{"n_layer": 8, "d_model": 192, "n_experts": 192, "experts_per_token": 4, "d_expert": 96, "d_shared_expert": 0, "activation": "swiglu", "moe_layers": [0, 1, 2, 3, 4, 5, 6, 7], "router_score": "softmax", "normalize_top_k": true, "routed_scale": 1.0, "balance_loss": 0.0024, "balance_bias": false, "router_noise": 0.05, "router_cosine_scale": 20.0, "init_std_router": 0.00679, "lr_router": 0.000896, "n_head": 6, "n_kv_head": 1, "head_dim": 32, "vocab_size": 31178, "norm": "rmsnorm", "norm_place": "pre", "norm_eps": 1e-05, "positions": "rope", "rope_base": 38300.0, "rope_fraction": 1.0, "qk_norm": false, "attn_scale": 0.177, "tie_embeddings": false, "parallel_block": false, "init": "trunc", "init_std_qkv": 0.0406, "init_std_o": 0.0102, "init_std_up": 0.0406, "init_std_down": 0.00622, "optimizer": "muon_variant", "lr": 0.00642, "beta1": 0.95, "weight_decay": 0.029, "lr_head": 0.0083, "grad_clip": 1.0, "warmup_steps": 200, "schedule": "wsd", "decay_fraction": 0.69, "decay_shape": "linear", "final_lr_fraction": 0.05, "batch_tokens": 131072, "seq_len": 256, "doc_mask": true, "train_tokens": 820400000, "steps": 6260, "dataset": "wikipedia_en"}
Below are experts of layer 2 (counted from 0) of a mixture-of-experts language model. Rows are named router (the router's row for the expert) and show model dimensions 0-191. Each number is 128 + 32 x the weight over its row's rms, rounded and kept within 0 to 255. Numbers have three digits each.
After each expert's rows: a language model's description of what the expert responds to; "mostly gets" lists some tokens that are sent to it at least half of the time. This comes from a sample of Wikipedia text that the model never trained on.

# expert 30
router:115099080164161141139091114147059134117133127088122139142136169111187139192199157127098149128160129167141131129149178109105181151116152142150174145120119149093088121151139164113149196062141164127118184165146115154090120131082150100118099091183187072121067137082173130121050138089109153182086132142149110125122130123157168146137135178133151182136134080098123061148114106102077138120093126159109160134119105137148141136081105087108150101119075170110159146108170142142167134090121189074087096133145165097064143078083083157133091164132024157097155098142094102129101151107103147115
It responds to: Nordic names and letters. Initial letters and pieces of Scandinavian names, often in sports tables, such as E in Eikrem, ø, å, ä, -stad.
mostly gets: " É", "ø", " bar", "ä", " Gy", "å"

# expert 0
router:113104085127122134144105149165116116076126171061101165109123098079132154130158110076176168117125119163090138139177132150043106133090101180081156101109138121094159078165167124134162175085183136146139116132133130116115172117161110089108176126170148116085104106150083112110132084097134117145122114146184161090180106091181042086142132136119140142097145128030141153122125128178118136174113143115061162128121141184148164107147088128111106124120155062132108148153207074116162073079147118070110132124122163097085112103108143166096106092186104184146163094053135137144117121106095104126
It responds to: The preposition "from". Mostly the preposition "from" marking source or origin, as in borrowed money from, captured from; also "Gls" and markdown table divider rows.
mostly gets: " from", " From", "|---|---|---|---|---|\n", "|---|---|---|---|\n", "|---|---|---|---|---|---|\n", "|---|---|---|\n"

# expert 9
router:128042132117208163185111163107112119072092127128193141200135121078194090097157101124117134112197093124152150128165113111143055140128101124173156146143139092131137121117148145119150189115113149128120125184150121074114105166053102091149127115150119080144161089164149081120088148095192146191114128146109179166140093094127114121105147133121143189125171098096101079179121061081094069084106104202109103142076140130151142150099107137128098120155136122123166130166103211105081126115108105093117127156130107110116124190110158121181100160126089158106163102134107113143142114098121165134
It responds to: Consonant name pieces. Single consonants or short consonant clusters finishing or inside foreign surnames, such as Robert, Schobert, Steinfeldt, Castelnovesi.
mostly gets: "ov", "z", "ch", "t", "ș", "agh"

# expert 61
router:113150122179124131072096176150065093112132162144100127090187172104166124150149154163168145176149158131055131070094127151073145129113084147166127099155158125074188078134124118119110152093129105145132108148145142145148148090140119138140100099189134135146108105138175118171152110116056122140134126117105142122170197119128074151112155149108146136146194136092147149103126094182134122146107141147094130211106118115200068033098159122107115176126090105093140155136133112195157131093132128047109047078146129117149187133146115167167141118157152158167086100162127192149159119143097126144
It responds to: Biology and nature nouns. Nouns and descriptive pieces in species, plant and animal descriptions, such as genus, species, moth, fish, -idae, brown, hairy.
mostly gets: " genus", " Piper", " species", " fish", "idae", " goddess"

# expert 3
router:100072097099182126116140127129064078076116153074165179136120126143156114141164110145145105172176117118117129057140141167068164181118115159171157156120097102123099112115105188129130142116132148144100178104144170132115144142089089067174071148165150112119124087143192129165103093137146061157125129143185126097102125112110098139106173128152120161097134112050114185109117077148051101133088068169115089148074156191079146119127136074084052111159154079115132089131108149161114139114149059055095162165099116139123139104151100136123166128156103169100133095126131079100142128134127136106
It responds to: Romance-language name endings. Final word pieces of Spanish, Italian and Portuguese names and words, such as Caruso, Escudero, Punta, Casablancas.
mostly gets: " Socorro", "ica", " José", "ina", " Carlos", " Antonio"

# expert 5
router:122074065166133135175035127077190109124092144100111154139189145115162098134149138062131138082168123137108122137126160165126077123113147088075118144151114150086105125133116112120190190152114120109102154096114116120138135127096085127102106117144118135119110140140115026187119074108140148144135133135085166121169105137125122067105096141066211135141103125096082081126085132174157099170145143183169173143123096118138135108057107130122130146149123123087104134141127159178121118110088145100107127132182184151099088119091100153154133190108070200122103117130134138070153136033120115166
It responds to: Single capital initials. Lone capital letters starting names, initials or words, often after brackets, quotes or pipes, such as W. J., Koko, Wurster.
mostly gets: " L", " S", " D", " W", " M", " K"

# expert 2
router:143077095117178130099088113133157094152137160132090141098115159113166103160135145085126181114162085123104090105156102171106104125127136117121199112182093148121190123109126115125144180123156129137082144189153131070150168142097070083102131087197164158153154137080192133122125127112101167137147159101158132147144125095151135101083148111121207163138103050059082149124130128088119090174124092123075111136151219110143113094152133112088153147163119117092121093127067165153129101115122106125075124140127116091099093195058121116201095124153121174139145101120159138099104209088089108135
It responds to: East Asian name syllables. Syllable pieces inside Chinese, Vietnamese, Korean and other Asian or foreign names, such as ong in Hong Kong, Zhang, Yun, Li.
mostly gets: "ong", " Hong", "ang", " Zhang", " Yun", " Li"

# expert 53
router:102078084145147124134106144106109092113102201113108149127109145109211121134192146131136115100142111132133117129176138139104055105098130138098146082105124135050096089132127188105125170084177150132155131188127100080089188125109149114079144127194204094138111110081108083120105123109151143185121109133192148136166099113101123084119099184089193185144126122084075144180078146127145119156123147093093146127125185158133138103169134118133099161165142123090089126122150163135127094104139116101097119110133149123104155168116117111159095069192091167182132090095215095094087126107088085146
It responds to: Non-Latin byte pieces. Raw byte fragments of Cyrillic, Japanese, Indic and other non-Latin script characters, plus odd symbols and indentation spaces.
mostly gets: "ы", "    ", "у"

# expert 34
router:150086097132187139116095160114166115091113146071106163175121114107219115195200091092109165096140106112116111149130142164051108172099153144189113105117048083112136117126120116165140124133139156153140159161088179105170128128129096103094107137230140130101119106072181189098123094063151153166104164130142102184127104164125079165148073146120154109095141119113120110136095079120075102122104114157105160167087151149140122142103115164146145114122081125142132109146129144129117084087154162142095092112127135125065082142076143101120141113115107140135222162133175192105145156095160122095
It responds to: Name fragments and short names. Word pieces inside Slavic and foreign surnames or places, such as Timok, Diderik, plus short first names Sam, Tom, Alex, and some digits.
mostly gets: " Sam", " Tom", " Alex", " Tim", " Nik", "н"

# expert 31
router:129148111153129182224102150146118128122136085138104136099140126101174171213168156105121120146068128135184126118097100099065084109069125120133110128111102145072161094125090082126129165081167174126112167175100154117112153214204114134111167127178166115153111089158152146176113119111136174143113104135136095184099139165125073080155109149106131169140132122100106146084056175151163119127096165129116171143123157112169128148164115089131090105174110108164143148191178093112142141135180143134118132109148107199193167162069122142102131124116086163084164126109147149096131073144167121148
It responds to: Elections and "at". The word "at" and election vocabulary: party names (Democratic, Republican, Liberal), elected, incumbent, hold, and cells in election result tables.
mostly gets: " at", " Democratic", "At", " Candidate", " attended", " Liberal"

# expert 44
router:106160079130125179180117138131102129124151141135109169106141167109169134113139099125168155156171153106070116095100159157103069117136116120122108090138117145114142099123123132169106173119158141138108103137159134151166149135142134166118081113170236086120176133193140119145135104108087098162094142163098092163176179139100140126146112162078127135107123165083102098178074115126144118153084130148167138092132089085154120040045110136107136081103153134130135164136188160210110146104103161074142083087143136121107175131120047152136040144198141112149123073141128143132183082087092128102
It responds to: Time and life nouns. Common nouns ending a noun phrase, mostly about time or life, such as years, war, life, career, marriage, and U.S.
mostly gets: ".S", " war", " months", ".m", " Jr", " years"

# expert 25
router:118109103132145172138112137097102138078124177123143134113102142101138166105193114107133196068137127110076123130173156169073126103075089151097180107069078116094145104153149151103123187064168147181138103136113172121152212130120110123108107113171145135122113119152044152140138116082131102172121144142196109132162145137147103094169124156094126180137171091122132122138129120135110132117064138133105168138152119235133114138125114110104086116103102125062103154176172121127163059115120126023077109095098144139113187071125090120122092079119122194136137107138162153110117140097154090148
It responds to: Table row endings. Pipe-plus-newline ending markdown table rows and the |---|---| separator lines under table headers.
mostly gets: " |\n", "|---|---|---|---|---|\n", "|---|---|---|\n", "|---|---|---|---|---|---|\n", "|---|---|\n", "|---|---|---|---|\n"

# expert 32
router:090108137175076151125122186151116139084140122114103181118122047085207120077137138153157139151141173138123090146143132148138126108100121097104138060094148114100092035189108112114106119106110133161087153065125107078121146094108105087189121129141187089187136144130110119107130115131144146141148097150151167074097148157125130075104107112151133116121200136089180147142151138167100107147148109102102170132168122167133075150154042165100136113142114045115142130104100110137121143145113103124140149137119110153125215116082131142149118067165143198125149152135144198163102172063183118145
It responds to: Conjunctions and list commas. Coordinating words and separators joining list items or clauses, mostly and, also or, commas, &, but, nor, which.
mostly gets: " and", " or", " &", " but", " nor", " who"

# expert 33
router:126075117168153152149103144100137118106115145131170172136143114172164115113159149088120157135150131178104181114117125147104097157089088146159118110120117177092131106159107116134170134119149100147148083118162158086125162158082081091087094124214158118164144159132108145125149112071140132141131157158196138170156159114157102073101134108087136195095119146081098070117094147159118037105108093150076100180147083175110139156101085093115119085155148137133138157168164149113097133135155158139070075085197138137137113149161116167127094093182102179124160082063207152090108155116068112189
It responds to: Mid-word syllables. Short vowel-consonant syllables inside longer common words after a prefix, such as revisited, dispatches, penicillin, disenfranchised.
mostly gets: "at", "ad", "et", "is", "it", " part"

# expert 39
router:108041123115113096124056149118145152090169125124132137088173122130148150163166095127123135117147113118100182117138122134095063178121163078137146097158099068064157130114131156150175106105137134183116082199096188106077142119123155109103130101169180097081080132120204107148113160143123114207138118164124120164102080118079107161159132193193121170109143079111131084079106127153113161170099088138128107186160161138120158157149133122109154143100088099155133123174205175157146121109091135042155148132129134123108110133105097115113056107081092109128143065142102142115113135107115089126
It responds to: Team and place names. English surnames and place or college names in sports schedules and text, such as Smith, Detroit, at Rice, Cal Poly.
mostly gets: " Smith", " Wood", " Johnson", " Detroit", " Cole", " Cleveland"

# expert 45
router:129097107131113161146135119079119103113184116135101151088119154030185136181083164132156145117142114143125109087128136157071167088129082190123131096132070079124120145131046166115162090113134069138195088135086162103136103130032101100137152148181111135134140115141170126141134101060173157148136118040130110145094162114089099098147171116111168164111152097090131093140119089132180160111110091113105097154159122137179149103167094101092135098158093133091104129140185121123127145107137094087134158137157116118124141121068162136126048107163108147198144118136194152134107143110176074135
It responds to: Titles and credit verbs. The word The opening titles of songs, albums and films, and credit participles like written, directed, recorded before by.
mostly gets: "The", " Written", " directed", " Produced", " Recorded", " titled"

# expert 48
router:139102135190099144091099110172086162107130119139073124076185132088150137112142166161195152105135181146062165104142116143129137132097124109143093088155075148139131130121127232143111134087160104080067091147102150120099166139176090095189146107166180138213117133152136097164102141119065075157085093114113112147160195136133099086091125143114041133154165149072143138121119125180125144167107143087161163158127143169139080117114150092136115137130135136101093104173150104102149155117135130095098106055117175113100164141126134155133127116179141185196100131106198143141091119119104102107
It responds to: Descriptive adjectives. Adjectives and adjective suffixes after a or the, such as navig-able, refract-ive, large, private, commercial, wide.
mostly gets: "able", " large", " private", " larger", " commercial", " different"

# expert 4
router:099053164140127106103137116161092139113146196131093187143115130092156141154137134130112121152085136143130086166164142125119137142135099185177214117118128128100148036153104118096156113097133131162138162121138130063109172146133073144156152181135135131185136151096123126130136159061144110151180111142145137126146133163169134115118110097135181095069179125141192135157097112153125080125141119148091112115157153120111103145152062171105107102137102114103110219091099135068112113079141152148147108186087128113147164107126032115185115096197100199110143120171134189144077104139184130147
It responds to: Commas after items. Commas, including fused forms like ), ., ], after names, ages, dates, places and score sets in lists and prose.
mostly gets: ",", ")},", " ,", ".,", "},", "),"

# expert 19
router:097130129171117134175133126068070119113105139074139134108175102093157127106135136045149106114148177094083114183110157165050113125092112131119131105133115147124170100188129168178147145067173114148109116165094169074120148141111117088141148111189164154127107137161148138138117130124124153177126123110164164166114141128098105102153128195120135154148174090134164127143114153116145041101109046148060136130145107096112135133093108108051097114114080125111155151128160137126153125115132157071064077126164145147145181151117071110142094123172097159126161108141197143133149068037090122181
It responds to: Mid-word fragments. Middle pieces of words and place names, usually followed by a suffix, such as In'ver'ness, En'act'ed, Ast'rid', Fon'tain'ebleau.
mostly gets: "ress", "-law", "inth", "ord", "ript", "rid"

# expert 40
router:092132143117182091153147150117126147143109145096120089086154119049196176160172156135168174173159127159104139135150161154046120141163121175146119075144102137106159072139121181160152159051126114112146133116124166065095156134082125039145150130175191139104108127152114126157129100086106116189146143124187102121145096122138089103150135146130077132135116103131173084134056122110130106169102095121132142152141147068114135122116068114107103121137129138119047136135151100130118124051166122102078129103111150067112144131120109187136091107149084176135113086114245141113089126128119145132
It responds to: Word-ending pieces. Suffix and word-final pieces like ase, ition, ear, inger after a split start, plus nouns like ability, decision, and line breaks in lists.
mostly gets: " ability", " hip", "iddle", "ase", " example", " decision"

# expert 24
router:096080110190130105159058152077112118098148168101106170090145124126149095117169131112131114168157160142124143129140142164065142070133135171126142123104049123096138121183162182085165154109146125105077135155131203114109120145142113125117114141151122153135141107155094121180082066085108078165117100122195062112131125126095079092126113154138181115135116086082130114119126104162123096179118090153110097150141203186107138083124136115061133083068163090137128124141139144137139111077129126075073088118127132143074156129103101150111133143195059176102133083075189135101093130096119063148
It responds to: Short name fragments. Short pieces such as me, te, ste, que, ake inside names and words (Springsteen, Chesapeake, theme), plus the word "be".
mostly gets: " Me", " me", "me", "te", "ste", "que"

# expert 6
router:170096156181076190187099144116108145086092152097083185085121129094147140133153150112129144163122183129148121123121156182136119032124100141166125107144111171107159099115095128116118085071159111140136158189142168126166157116108137122139181134210108136158141130085064119179178115117088157144138107087142125156115108140136095106110125132138137143084144145104144146100096110146088125179149142177116123112156145115110038079140118071070084106094222071201156173139147110107124152123096107072135132117120098135130152104133211130102057124097111141114166128075133132153087096131112102158
It responds to: Locative and linking prepositions. Prepositions and linkers opening a phrase after a comma or period, such as including, along with, in, through, among, during.
mostly gets: " all", " including", " like", " through", " along", " near"

# expert 47
router:093122120170110115127153126136094104086114148130089118061136148111142136122130133192187124131150151148092151131124101189137074128104153156101072059166162095130156150138115136148107174093117172125106114150133152149095134108142126117161090152133202139124090155126134041202096089124077083203133096128132101144119145087140156152149121133132128153072101135076162127115036180162134109134150114135159144115085172158154100179109079154095154116112042138117068171137131169149121108149127168062077100074115177055072159119095116139169114084157070110157127102150109136102118105127164153127
It responds to: Work and media nouns. Nouns naming creative works, media or product types after the or a, such as film, Film Festival, book, song, aircraft, coins.
mostly gets: " film", " song", " Film", " book", " music", " aircraft"

# expert 59
router:155120221143133126173158140144085192090114129129083148109097145042151121137132167136112133126128160117147125028099095162116105112109140131069073106120126114182120118142125134138125082091140089150135105225132133125069141114116143071093140143127107166155073127070077106148128107100175144170102130077156162154139115157176117144094117195107116181075142147124138170140153086145107116130115113130064139103136125120050107104147056104087072057126148146089099148181141085077138138098137138117109129115136103127119144113135165158129156093159067119065145100118137157151075105164175117123
It responds to: Of and prepositions. The preposition of after nouns like one, part, majority, number, with some for, among, regarding, about.
mostly gets: " of", " for", " Of", " among", " regarding", " Among"

# expert 12
router:110072145128138090154114116144080157073207112145039165085107154138150172093209133131166171158151165153070164122124153137047132123092098105158124090125090139077111117137146199175136157095144133145118113105156185130118147160180117115151122189165140110145110122132135122097116064133076075217116093122198159158113149089122116141074143139121116175142152092073112126166131132133068110165078145180092108143088186171103094140102156087099091138127107148111113141125126158118138146059103116132124105152130103116096199122139107164105136150128083178115149133097186122158113132130128121155
It responds to: Word-final suffixes. Closing suffix pieces of longer common or technical words, such as perfum-ery, -ium, -ization, -ology; sometimes plain "the".
mostly gets: "see", "aster", "ium", "estion", "phy", "ital"

# expert 37
router:112094109127157114136106143152147135105118141141086138112160169078192111122174054102163133096144154120089163064161094149118095144127116157145137096139066149077126121109124178119185108106185160190130149148126108073100123167120123097122096160158176102110107157138122051168081153122085146199122185093194122116156152152128073090140106155119130147155171179089139121127074130160161126175099127130117128160109203130116102120135068071104149153108112167065076167149142137167115112123081219091112179075146168135148126140113098172120137118157112113165122107139189120114164104076100098145
It responds to: Capital-letter acronyms. Capital letters and letter pairs inside acronyms and codes, such as UC'SD', NY'PD', AT'SC', HR-88.
mostly gets: "CC", " FM", "SA", "CA", "IS", "IN"

# expert 23
router:102096096191100162149119161109138152077154147147150094078179141096130138116170133145207118149136110113076166113130156146113127124149107120145093107145107156110144154127149129104147104115173162151101116197137165058101157192155130119154167153119156065138161125146112068193120135114048100205140070158133096169192150127124139123075198143110137162100171147077139122083055147126160165153161132139156102174112181110127060106117114122063104140080118119128089136155132097150132105104060157111085128103197130088107177167119113121140114103161128172159127082129152184179130120129126131145
It responds to: Buildings, roads, directions. Nouns for buildings, architectural parts, roads and compass directions in architecture and geography text, such as window, roof, Avenue, westwards.
mostly gets: "°W", " Avenue", " building", " west", " roof", " buildings"

# expert 10
router:133121130150101124141163150117095119075136122165092131066125128136101127120138121133197162163166066149121123171101117122089131166100049149159120096166065118115143123081142160117153089113144157164073139123083144088098132186122109120140163115160186095147129079117143064253126116104073071165179156167119092126172160112120125104119157098072131161087156141092158112079056148180108101155106138157157136159099151129170106149098092118111144123111121135160132135172145184170117116130137167101052141104161175118094173189098060099092109149130124154130116103131181170149154124095148144121
It responds to: Place and facility nouns. Nouns naming places or facilities after the or a name, such as city, station, village, site, School, located.
mostly gets: " city", " area", " station", " town", " north", " located"

# expert 18
router:063151138125137099117088131140100139084133136149166167130183146137169116148120113091176071092172129132075174115130115202089090152086109106150140097117096051069120081148116164142166150103200109184091137168090121084126144193098126121153136140136129083105078106164200089197136112134093110179184146118186144111117130104138070146132156168177163139129107126104161121084136090192147136154091163206097131179143131140143110097171111024119088128121113095119164138118161134136106124124136143080094118081098167131091140135172063143142137095126102122137093151139156160123133123120110103118
It responds to: Place and nationality names. Place names and nationality adjectives, especially York after New, plus London, California, French, British; also final pieces of surnames and places like -land, -ville.
mostly gets: " York", " French", " London", " Washington", " Indian", " British"

# expert 7
router:096094082119100152140113159125160089135121138107131155116154139028177164152115105097114184146156178104142158183155186160112120134062124134156136107165089114101119118135141148162154121080148108173165112174112152102115185140077023077136186183155164094169118138134119104152109089073130162166113138182143119113160123157141094126139151142131119164110131156080139144134132076152104082149123162126059153152187097150153137079120073094117078099142125182085110133165117145200110140079094178047096129097156129132106135155144097146102120096116135145137166082162137115063096126116149105173
It responds to: Digits, especially nine. Single digit tokens, mostly 9, inside years, ISBNs, percentages, table numbers and asteroid catalogue rows, e.g. 19'9'5, '9'0%.
mostly gets: ".e", "Scientific", "Location", "9"

# expert 1
router:131116146123100155147105130140118118118102138114114185129132086083194155166160143151075134137105149133174114069151134141106105084123152124115123161071158090139127085135113148144123103173139128172180113209160155106165136143141166090138165164150125136148142095143137148141129107071190138171096141000137101126151144153121071074082143132085101152088150143071180142140082096151109165167137138132114144116133116112113111048172066071065160097142142171139072154179132113095187133126140105120165117132169096062118197111112147159059117116105125199104146125108144147127105144123137115160
It responds to: Prepositions and "following". Prepositions like of, with, for, in, to, plus "following", often in titles, lists and music or film passages.
mostly gets: " With", " following", "For", "with", " Following", " featuring"

# expert 8
router:122123096153129105130114113102095112086105131119116160129198150118147144174189146167099150114084140115136120159166115119118159060115169107130172060127168119125094113148059109095161121112130107198134157145157098118089122080108136128152074135121222135152098173112122110119155100127114143202116100114154106141149111150138130094132133099096136126157182150078089099100095107141108106166114134061139211123158113093145096133146100135076054194150087106084100152107134188157167093105105110121132130157160207079125149114096063162110068149173079127145156131113184094152097122062162106155
It responds to: Opening brackets and quotes. Opening parentheses, quote marks and brackets, usually after a space, such as (born, (age 20), "Len", ^{[citation needed].
mostly gets: " (", " \"", "(", " '", "—", " ["

# expert 22
router:156087158146157100153070113146123090106173126109117157125112173090159141171148122157102153110122109108131179107160114153086108148117142154092167119094117156111131110169094121116139142127126100144213191143101095067076189150134115147121121135120133104140088167076097083078134090077165161152073146112144094162140096164107128124167127103108157101149148144142095093162112116128115083120083092091116152169146165113129073175141087090164130121123027163110044128087151133173112097104117140082078151159176162090069135149088074109146073058170082158137170141137164134083110150107192123153
It responds to: Range and date separators. En dashes, hyphens and slashes between numbers in year ranges, scores and dates, plus degree, prime, minus and subscript symbols.
mostly gets: "–", "′", "°", "_{", "^{(", " (#"

# expert 38
router:106108094118155158129116161096105120100122179122114173140137148028189131129158178135183183126107173167133096146113095146090113154128095154181146118100121121101097129185139124146163172083137183176126116169130113090101155135129121104110080172112204102174142131144164142203115110064158131163149137120186098149102119114111066088188135199088111112138152130079157093090145151184115095168159118124099107127138162175141101147115070175091090150170108107056148150183152115173099099098106116142079112170111167155147155076096152095101117135146071184140150148133152139162132108128121102155
It responds to: Closing brackets and quotes. Closing parentheses and quote marks, often with trailing comma, period or semicolon, ending asides like (born 1986), "to achieve".
mostly gets: ")", "\"", "),", ").", "\",", "\"."

# expert 52
router:108049145114117162170098146099177098137100146073144160138126169064169161158140097047157121060205088103181166089131137177091111143146120146130141101129136129137110113114115109127181207117157127131129185127115160075098177129100140078079115118149173111132139171101100068124096086115139132166149143089117199103186077125130116087123127123136153125139165101085117100128100097121124120120119077188098123132169108102188152118087120120082101144119175140073131155117141177226139113120111103111110099140154143173107095129123112175131113142157098156155158090177128098109124076044130115119
It responds to: Capital letter pieces. Single capital letters and short pieces inside names after a prefix, like Mc, Mac, De, e.g. McVay, MacFarlane, Raekwon.
mostly gets: "D", "R", "G", "J", "W", "H"

# expert 15
router:081077121142132189147075132121123138111100137088115126127141149127165122162164129135107143105148084124133143075133133141034141157146114110210137106194119072133120139115080131125136183085131171126110150175136190081102182118110139129097107069154151137072120094134181136117082113072142153169160108159103089100093113139119121117143151161098148174090157096064066078164090086087111113115099079095092121122120130100184176123113090118115116128151160146092175132134144170171152100141090172106094092162156095089148092121115101156182132160143052133115189061139141117049135102114170124112
It responds to: Surname first pieces. Capitalized opening word piece of an uncommon surname or proper noun, often right after a first name, such as Gutiérrez, Guerin, Pinto.
mostly gets: " Gu", " Yun", " Sand", " co", " Ter", " Ste"

# expert 43
router:156112142146101155099169104144042169074100160152039131114111091042166150096122132127166186140152153129081108117125142135077164078078104087146101078152099146105103076124104159143136093092113099161078115135134147132098182110130098124136137153164166151183125120174135130190111133104089149165101151092098098161182142109114087080118109118126096155099142196114134132134125143145121134136072158150109155180094077151103074091142154057087100151131189141075133154097192083132140160114127120118117107069144161126110126115164160115082095149162202180121155106111176102133128157103102102098
It responds to: Quantifiers and determiners. Quantity and comparison words before nouns, such as other, more, many, some, several, such, both, various.
mostly gets: " more", " other", " such", " both", " many", " some"

# expert 54
router:110137089162128146134124145114119117128127159147085140093093092135165161115098131120192146119106132145093107124146096190099118109089101113083109073088099075115095112141097149130143146094155206184148137147142164149158161095086119108193054174143138115146130145184142132173094054097174140155158114110130089111139167035139139137149145145084125180033155099110139142111074147147146130128181124154179117173107112169166156092173065113082161099078044128085093199107138122143114127144093148095131076151132141141088144130076119161127104096098125117121135099130128184154185118125124155164
It responds to: Media and occupation nouns. Nouns for creative works and occupations, such as album, song, film, guitarist, musician, politician, often in opening definitions.
mostly gets: " film", " album", " player", " song", " Music", " music"

# expert 51
router:111102108122118149114150103139071175088185127135086139071154095115075170121140110128185176114136123158118116109149127135035124098107084138098144075149123166183128111166118136164145164131121160136101125148095142127118167148174075173147167199125180144129112122163144133153126103100089099185112141123131065152185176066142127098128128127141078172130143158111108102120080137210146111182104164116123170152135126156194122169044068136149120088124135112118073171142167101180117125117126118120123138017156175120124155119129118083129110117118087181104217128135154137110148134130162136137
It responds to: Biography narrative words. Section headings like History and past-tense verbs after was in biographies and histories, such as married, announced, died, established.
mostly gets: " announced", " due", " signed", " married", " developed", " died"

# expert 29
router:144092093156164118111107185161147095142156138090131114104106193044173125176146088129074142135151124134124103126139206151101155153161179153146198123118097117128095114139077130135154172133129104147156134156140143100100150137063118037116125114165146072141092115069201123119111095081111154170142150138204100141086021087162105117145129162164194154115099113125105106109120079136086093123096152154139147170122152154108162152133142094152131112201131159112152105085111127143113111104148159060086117171088186103112078138096126157142105095131079119131142093153165127138089159115133088125
It responds to: Foreign name letters. Accented or short letter pieces inside non-English proper names, especially after an initial capital, such as Z-á-polya, Š-ia-uliai, Küng-ö-y.
mostly gets: "á", "ö", "ó", " Xia", "å", "š"

# expert 16
router:137123058100126127146108153150129074127130166106104122087150153073159130131147162106146175129143113142143141132143109144098116121106064160179159106073139102115063062144073112127133159134133128160115089166139062125081129165102107131173055145114204099168129159168118136136112083104144121192115111100156113134161130110092095101135132171133160127187167116096136099182091134142118150155092064131129177133134198182169090129064073123102060144185118107064125193114134128138112112129118126110060123143112157108111126145080143148149111093214087149182168109133209121113153134097122113117
It responds to: Quotes and sentence-end marks. Apostrophes, quotation marks, exclamation and question marks, dashes and ellipses closing titles, nicknames, quotations and possessives such as 's.
mostly gets: "'", " '", "!", "’", "\"", " “"

# expert 56
router:137112129135135142155147163117117108097062143185178155098130090136160132078187127087155106138167120130069111105160102134061055123136079123095124089141096087114146099092095148173138136135130125229076144108154131132159153165147156113183105157142187072122109137208191114191089106121112109188128166062118095161126142092094147131140144163088121180110133100018138150159103139184103113117092079180107123143122110146174143102110086099090130157084140114134046142140164108118119127123120128097089094096123144101100130125148083143140111104131093131119097085138156140071111129131097166119
It responds to: Plural endings in titles. Plural noun endings and plural nouns, often in song titles, band names and team names, such as Carpenters, Friends, Angels, Sox.
mostly gets: " People", "ists", " Love", "ers", " Democrats", "ians"

# expert 55
router:114096117159147129150147132090143122086148123095112174090141150110153141159171114154131139156147175106143171125177123171033078122126095130133147069132073124117074118133105214144115124063132123169120110109131234125096093166131114117113101132173152130161079148123137134199128150083164105185096132093160178192157118106104035121133105193129166164108112108095132133079130146182082088165150113164063104164114132181095116126113080124092136158113133158117096118115135138153136141089145121086096093119146127168140147174131086139159133106170107138104185142144209100172105146120113097165
It responds to: Word-final suffixes. Word-ending pieces such as -ine, -ain, -ite, -ide, -ile, -ium, as in Ag'ain'st, chemok'ine', Ang'lia'.
mostly gets: "ine", "cos", "bus", "     ", "aire", "ile"

# expert 35
router:104108138175129150163053105138176174099153128083175172134161126117210122136148177069114120102169121155150147168177135118084137150093165110169104128127053072107125067140132100154194204116121170148097109171095176143119147145155149107128098088162165114160168152128136105145128119105096152184125168114129132209117150100116084077134145131113114145117146126104093100183133111136110118110160138060115147139132097157134100106098172079101120109093172116101089135134155183158141083108125201103145126113153161127112157163090095150183105124161087160136201106120203147097113145079139070147
It responds to: Mid-word fragments. Short word pieces inside compounds or split words, often after hyphens, such as -m in foot-and-mouth, -b in stir-baked, rep, least.
mostly gets: " rep", "-p", " least", " am", "-b", " r"

# expert 60
router:104080109170074167160118122049102117055128135071099136163181121123208114124127142086117154131188152150120164159136076116065068149098141095162117091169087166081169082136113104117127122113129127171091105186073145116126138136127109139116072069145131130118115127137207089165077126110149129101099132139102106156178108115121087114126124127121161127120105139071089151159118134141142057170153066114079152092069077118167123121083106114123107114140119158144143109112157112128182104096123179094108118110139170126144163150112067192178110132124070105140184123118169185097140113061106128105
It responds to: Word-initial stems. Opening stem fragments of Latinate words before suffixes like -ate or -ation, such as est-abl-ishes, cons-angu-inity, Proced-ure, Ass.
mostly gets: "'Con", " ass", " Stat", " Ass", " med", " Fin"

# expert 26
router:090098086159143160144106122121118114142120160069122125158225155070214111127187123111118144113150155112108138082149136131068101194105115188181121180151087167081145078130137104130117168083130139120178156214128160107083139086138139084135095107192115128102103076106150106083140137084154175119078169115133161084169131136116061125090087104120153165173172132107084094151109085148126096154094150162126107151089140160161091097113156087151111154141109146078083137121118172178164062111117135085086120120156119132153143145091103169129136124172108155156122128136156145096114131070084130166
It responds to: Taxonomy and chemistry codes. Pieces of scientific names, gene aliases, strain IDs, CAS numbers and SMILES in infoboxes, such as Stenophyl, Adephaga, ADH7, CC(.
mostly gets: " Piper", "″E", "EG", "σ", "ethyl", " xxx"

# expert 17
router:128095131153127134111091114179113165063150140071044145053139101068137217143140138149159171119126121102118147126117077111026120111133140142168118099106137118119134126146111184132146159093109150112117117159075158174117222156140085090113165144130161181155105099163177139137110139123127115179121086134114088163128125143085107130145156142109102193107152111121148095138119171105100152143104116154114155186159137106110169123081153038090075156126182082096099147166204122165089162128156170116128122114125186149113086132111134133146148155144142168134142078143170137107104126105136057169
It responds to: Ordinals and first/last. Ordinal and sequence adjectives after the, a or his, mostly in sports prose, such as first, second, last, next, final, million.
mostly gets: " first", " second", " last", " next", " third", " similar"

# expert 49
router:112134131144135145138156123097112116121135161098158114100176129086170140121200155121102173089134132155069109126135101068118133137117173116124126105105157182062149118175105186153111116075166138127129148143141095126133185117136114116125116073149151096107097169039103095171145122133086138133080110112149121109132166096153048093096118101120187086197189194137139088103104109171134108138119129085109178159133145161079126120122075097074106166136130111105121125138139084164204118057121162127115104129165128103131149134130106075125094097235098186130166088088138105099106172152085113080
It responds to: Spaces before numbers and math. Bare space tokens before numbers or values after colons and pipes, plus LaTeX pieces like ^{, _{, $.
mostly gets: "^{", "^", " $", "{", " {", " "